config.toml
experts_per_token = 4
router_score = "sigmoid"
head_dim = 64
norm_place = "peri"
positions = "rope"
rope_base = 10000.0
attn_scale = 0.125
extras = ["capped logits"]
optimizer = "muon_variant"
Below are experts of layer 2 (counted from 0) of a mixture-of-experts language model. Rows are named router (the router's row for the expert), down (a neuron's output weights, with its number) and show model dimensions 0-95. Each number is 500 + 40 x the weight over its row's rms, rounded and kept within 0 to 999. Numbers have three digits each.
After each expert's rows: "raises" lists some tokens whose logits its average output raises strongly, later layers aside. This comes from a sample of Wikipedia text that the model never trained on.

# expert 83
router:564447501518444485486504525492507520468551421515511576571495479538446551488571524454485414505540484555488461483473524480547565485480478450488494484540456529497394422415449495495527545522386532528443455562582500480551450543502512510499488565478483534497470477480447521499506529494516470503
down0:522483548431499506481631485568443520443513516497573486522474457488488491543543475519493486512527557475543554488539506447522390595462464543468565502425527444481519476582495556517547534555560497480472526493454560520490474481483484514529556566501494532543546474434586432496487485544454444475
raises: "part ", "work ", "issue ", "about "

# expert 42
router:516458520512489507477476513531454485508507492542496494482530469535463532477635481514471413512495462584451498495500459506572556475466480500399532492502471549523465461475489492444503606538537477478455491513505552508534439551596480500519549555539537499476471498453469569451520492549508485494
down0:449503501499513534492568438467573460445572519446547478482494477513548489518589478473502447552499501421521490539457499518543471513416447488512484545510443506478546540486468485434589577516492464494510491529452503469486497544540534494446514482496477552483485577501500528580447532491497525469
raises: "igh", "tru", "hear"

# expert 186
router:532482512446439504455476499490510492471555461534483525485585472465438485509544526524490435501527437616488541541503423554506526460481430489448549442466453515503494480423523503586542552478515471465518483506485524584598477500555493488532524527487580499517440479458454550449534519468531428507
down0:460543470537515539517399496498524565500473540434470474519538518543470505537497516519563480564454466504588492526560521489532451550530484475500528528526467493489522487534472523453585438414524523570450548467418477421596534530499422510540445471464466576457486489513527530552487468433505450500
raises: "(", "— ", "– ", ", ", "-", ": "

# expert 170
router:507422508472499515442522489565506507504575489515546440512461470527514494506546508534531433467544436485487459522504455528528516416447470573484501525490473518468502385405482494553500531536521510478466481525525577525623454544519493495516487514501485464551423529487490581413542501536510479463
down0:549557488510541520453553445499489511489508499485461505499524506565542466485463539550494538456470509499497498493544568504490488523500560456468469434456527526528480464469411554505492578468504510463419537567555506514549485546563498501400437441415433520522485532588464563546554560493479465580
raises: "-", ",", " ", "e ", "8", "—"

# expert 131
router:499488526468457499455480564534469494445495429537513542510618451456392463523565531530486443460507463487506492478517473515516484451455454504489523514502391578561474468465498505554502506539476533507450437499515513483530437517531517539488480519551538526507456463480468543488567427428546479504
down0:409357508477437463481440557507452440537473470489538484476459484450555494538539499520468549541569479524539483489473394426495587511512518588499543485542425528500534500532522551557515508467490493464513510518508541504513508476478483522529563494423517439424501465532487461470490469455519564427
raises: "of ", "from ", "in ", "– "

# expert 139
router:562432563466476542481507531519494497436548468534537497490543440505493444517511446451514387543505487505533526570492460542566568450504486458516491426498429499495459392404430510575515494490521529469527450552480516544527469576498486545487469551535547562533449547444433564473534507489550508532
down0:444485464499463515535521517553525491497526502474473566502453432472405443497468467495523492546415449536495502437530492478469486576476480463493500518524464431508439559485546471570532466539508532495503499496432495487506479591484479501477400472467474552540438543479470500499477534538444509515
raises: "a ", "an ", "not ", "the ", "their ", "her "

# expert 127
router:538454513547498500412440529469485486478465441512529519508497520480370537497532552511533500482498489546481491434499509522539555485448470485508482508497443652528452498476487522482458563491450554521536418516531567498494466526504525511541505595492539480505476481480443542471523481514475501510
down0:530496468453462493573479476511610475490500512516546477502417564513480551574475481538479477458531552549493478558445478529434533475463521441481484482463439493442484449530446525486517542507489467485537533532484532441490542509553469520486470470544428504441457524433479517517500460557485435528
raises: "y ", "ess", "und ", "em ", "al "

# expert 171
router:570455509529475465407485490482445478544502521507491499422512499561504413507534539435550437510525457452558517562489482499480540535443473523462504500486375511520450437449467445515500573526563494511515478502504510491549479559585529528483503487485509503507458499478482506461561438520493443476
down0:538611536497501474545515490490474427452525500502417429570437509510487479548461550546484540558466503442504594451520495497532463500489521518489504501517500482494534525543468530500505533523526552516535416584464482549456507550507515550506504496577480540553522557487521512489520578492517496557
raises: "(", "is ", "as ", "- ", "according ", "of "

# expert 94
router:541448536499469450492506498494485525507539426545526525482537420498443450545573498466458434486472445607454509579483413546454503461464410503486528474472478489462472466433475504560502586503472525463466492522459507538576442485531500457537517499509604473504454462522451524471470464481458490482
down0:410518536547486472541507510502470499465591522523487499488593483503431514482536534550546521487546523486552452485520513517503515496527484557505474487482566565453498561474425491514456463445533423613515557500512481478552503518512500480473484582472557510468480474552478556467570561452535507485
raises: "district", "(", "era", "/ ", "ens", "form"

# expert 103
router:526463475526514516472517482537532538458566489561466549434524481536466520475550577447482420455495492454494525535556460507524522461480523471508536505494434497580446368420454449561545503541496463456516502554512595521510468551522493513456470502497522500556403482459464530466528496512489458475
down10:464456542460441489533560508556516486511475509499525494410544522490558497409511499532535551472461455476490473564525466485458574475413542588453547572481457530500498446508484485562531466541565521465484462527517521551559426528453564562480465527526444464457451495484469453482563491464454496490
raises: "a ", "the ", "their ", "an ", "them ", "her "

# expert 93
router:571409493483504500433519517463533541433525458498472551482509510567497506447532570533524436464477452505450494527535481539487497390508477476479550492474489502522446417501440546515503505495530507522468437537470546479540506542533492481549519517489514560549425510466370549423514487530519486525
down0:441567546505438439497450520487522555459474501514449486480547553536521540484503564487521429442580523473573538548534511600547497503464482540474457554502463529425506522481463520496453498503521504482540463420536516532400466480496476486499413474495471512502513518533493549527503485475499471475
raises: "on ", "in ", "with ", "at ", "at", "("

# expert 33
router:508407497450440545446445576517402473450519429508510470516502456488461504450548472451502427432506455532510448482543534473457496447450491543422469478494472463483463447406524527555513564543509511523506486531486497543522491529487530484544474547541524489450382497510489533455490420479477457496
down0:450535493512434470581506491453524540453447563492503495505367512548444459494467511465493503502443489493461492554468516473516512477486424462483602534483497534491502504470527489590553531566491548544525493499466469497506506527460568490530516480489524516519465534491441499538548476555572519467
raises: "ets", "works", "charge ", "et ", "DC"

# expert 15
router:508442499449473500464448522496497483507549503488552533491570500523464498530586555478541451465512485516465482502600477549497511457384477543480600508490480512479421394465478489529569532519461507519489472602487545522548482548509494494526484548527530502514383507465494545501497462496446475513
down0:565518507498533467492497521426520536473481453477488443482507539476514506532485514614524532479454490477521450466468578517404543555482467534562412482471482497453426446487454588446488513512517470452461568441546560518539435448478462480492489529426500461550470543482494485506548556501450473444
raises: "Categ", "idea ", "Type "

# expert 70
router:553438501433494531496429581497398455429496509558488488426548516535445469472569475473462479509511474515506471479530514512499531459414405553481538495474449528492442361486453538500553526552494553541474493552491524549546497552476517425508540524558461547500410498444459567450554485476509448499
down0:441482565479487469483505460521472493484412460477510468527517531495555467556503465475492491514597514539512476481510451512472481444488541528572440495525494490449453505502529491445513492482518468478523461459493472518497418454554510474536438492513549505549559501513531512560558448503445496538
raises: "Member ", "Studio ", "Single ", "Location", "= ", "Personal "

# expert 53
router:530435520453509537456543515533489530521528475454475497475463484528528448471551539491491427498543478505487458571500523501481507418458470516462508492583475632496466370457508501521523556510491474508486485538545571517622480518531480498545445480541501481540452475501429565454546541508477443524
down0:492471459464559524514566485477459523555502543413492456485530533547515466445523473538540506478403529501549486484489475470477509473543579517477491514500527544378450461487510466470525447552497511479466550490504521518483533506457512519509447483471515471506438522489481501443437488517511508441
raises: "\"", "(\"", "Nad", "emphas"

# expert 95
router:528417524412467541449517528467473572485518450466562488474460459509453480480530543484506452489515483545449506508510513456513548416446504504402503479531477584509463429417475492475531594532450540459533413528479479445541500504479537471550501523484503452520424525515456552465575455491474472493
down0:517483474527378475498469455516489549430536550407489463493498505418436439478469527542482467548532496566462534466487502444549538514512467583479554442467454476473510462507492535527516463519522492458429470502524515392484570449481552488503464509494509518502505510458493471552480500480507584531
raises: "an", "em", "ob", "os", "o", "op"

# expert 19
router:547457538476480553435521518514500531492567473517507513508507458518405451521538546493479411555479453464491527532553525518551494450480477504488520454464484501516486459449457525530499463473534529511471437563541511517583468544563492565538491541518487561578407461520532556486576488451497445451
down4:428515556549521453570504524494527530515512546484565498504455503517563485505553521478509501418495541444497508478546487463521534565451528475463490521541490489492452532504477504574529492507472424498456473553469431476472413554509485479528527511589489502525550475524480489505495472504504568509
raises: "(", "is ", "– ", ".", "and ", "- "

# expert 190
router:548476515480479602446463500487510502518581455479539506515479469537504500502512548508526443491543467515475484535473526522464516448463438484432460499495495554450460357460541529558562526515517456471525500562517558545565474558504475488547456473537538520515424499463474563465563507574474460497
down0:505542482465478511508451616427499573502507514559441542498435476446525525578488527467521548480462486540512584453473461497544453546447528511440518454483355457430548494504510472542483477485505496551527615494502519545525489467469537499549519529449495455528487548504481556572476486442461469510
raises: "align", "fill ", "pass ", "drive "

# expert 35
router:495470553414480559410448548536473525450476451516543534554493467465489498458562485453473441585498499517469493561541509485531469476468482503445493518559480535499469476423511556545511559515474570498513437497564556463568473524482567481534488496597496538568459521485462524445535451484506418478
down1:490498554520484559459469443503546546461557528505477484416531489465475503475485441512580521561462523486439510523573474491506514477501468483536492560484484495556496515555440531511533539415519497526492435553389481465537489483482408539487404516505404460516494518455484527499488538475511483510
raises: "'", "respectively", "people"

# expert 168
router:514505562479438489473458498499484549487527420558559466497517472504467532521580482441491430504493419598477525497496428488473535507447399484432500456489464539507438434389495561502544537459492505462520475525528560467577489488501517487558474549478521515569451504542408539488517475458505495535
down10:569507446455493455606516537563516499400406494450551505470498450514522498484541431443474484536479506514506513553468461434445485440580554482493470530516529543477443467510524487406583480455474483462430474518573410475539492515397499523489459538508509506493474541480546523504488469459497506458
raises: "r", "m", "f", "p", "d", "is "

# expert 167
router:573466548520446483441411522481477473463492494572544562479567480508403504516526501474457434495479498469457469444492482431555531467452477524500557499515437524554471521409492514489488510513454617547504413542473508552520490522496540521504564526466507515475443466515485560444515438515567436490
down4:389486497517537466497526477503517472522470471626478485479426413465524529469553460490475514484530497420533517566448516507413601476498482514521517580497544441509528530528419520517507516532491473504546482516521543527479554525455547449474512541531507478561499478447486518469498444477535445493
raises: "Hotel ", "located ", "system "

# expert 166
router:509426518459498539431482538510476538511515499514555527472519458566472534511534508458496448455492476565444507500532485535502493420447452527462497466533475612540455439435450505483597507513520554506471445550519565482548475518553504468514518503481520474527432467483448518472579440464448476532
down0:540517509485519502562451530544585459523494479467514477554504506499559549510523473527477518561594462530519536468439517540545413481476565475557508483490500515474542480562498510505451509569544466496470473515528487536500494481479519438561491519585517533488516510450498496562504491448439482550
raises: "h", "ch", "a ", "qu", "is ", "an "

# expert 86
router:554485596454448510461480485520481496481478413522480486516574488489444456515540461474502419477488460514498528544553426472478541463494448448513547472508483503513477442518519514524531497527450454523461460501554474527528389573453535529555485510556476445478465517453483549368470469521528474492
down0:493487492522497482462524515481482544476552454530432466451559495518503470425553544488505421398481461490474529475447524504450535475496485516558529541440443470516571484512489483531473549461415405523525560567537481449561512517485466441483518415527477508424488412517530483486452523465543567509
raises: "appearance", "public", "others", "state"

# expert 146
router:502485501443510473464460543502460506499491476503562546534446508575424454531556523446491472497553484535482504529488492509469507413463490561499525437562443529532457440493508546480505568477531438492487496533462537480518374626490554564552500492550565452473457431473480636479521494523496505527
down4:521524474500433482487511483572478445528559499441412601540483518537407525544501510438552457510503544533517503519504470429492575526548473448513438529462498555491498581456486532503472539479525508514541523480504494503533461502531567491473530501505464400529547483527529491604538549497407487549
raises: "- ", "=== ", "== ", "==", "| ", "Source"

# expert 115
router:510484479451482514443504480468428540502481460510503509536544508537467452505500510513522386535500410488484467564489451509475592476442472556488522517487412501484473406457485522528522514549505547439501413541498478461570532596462561474562529469430530470508524501470506546500525449473516359471
down0:555499512422526469480501473524479526557455494536509391485460472486498400493471495536484500470459496515465522548417492453494534467450447498484465498539549588414465506554525470466548546489521526492459509454499373498464477548492569447467458473485572463542479444517512481492490458502516458463
raises: "respectively", "before ", "when ", "until ", "while "

# expert 108
router:551461545483461497464497514495510537476461442527499588490513464555401491514583544485510433473474451553478449501478427491537527428478466442422553489430437572455455439459496516525511495476492540469522446580478577483607474591503551486521515553531536529505429434479479540496536457511520442505
down0:478530446516376437489497481530508460513489545538477460481535504497515538553518476401477462447550533485491515506510488479397523547508489520446474482488500558486485433514497509541471501469461458458464504572503493519534578454511462449580541515485458523506478461526521513471513440493435519516
raises: "==", "is ", "has ", "aps ", "was ", "as "

# expert 37
router:495486472510490507430460508542463499399499476531539534524505519472489535529585473419503421497465472536493488524519410526507555460417396518464489448563475601465442500416473462457455517500522499540532487538488598458559518542520454509518470495531490490486474523539445547446452476490507425542
down1:509353543517522474533513510507517515514507426434457522490446490465517474503458496519546482445567444530468548487524463427482482541480514504537456439468487504551559499501420546530403467451470476518523527445505450516523468484595479502491478480442474539545547524501567490541510465580530462536
raises: "at ", "t ", "days", "atic ", "tion ", "term"

# expert 102
router:591459488452491568484499473537532508510482507482469555485486536533414518494537483477459432480460394533524517535563463491500523501508454500482578460550466599477468425421496507480504554478443489550488487495508522471563465550555523471523542501545545459445466469501510551481501475513547454477
down0:468578476415542532519486534529533565583574480484557482560496511501526502531481474516480603394581454546521510454469488500455581490490492494531541496544535500469564452520494444478479469430529475434519513473520545514494531503511533514540553497534488401523499551493498477535555516495436499535
raises: "of ", "ent", "is "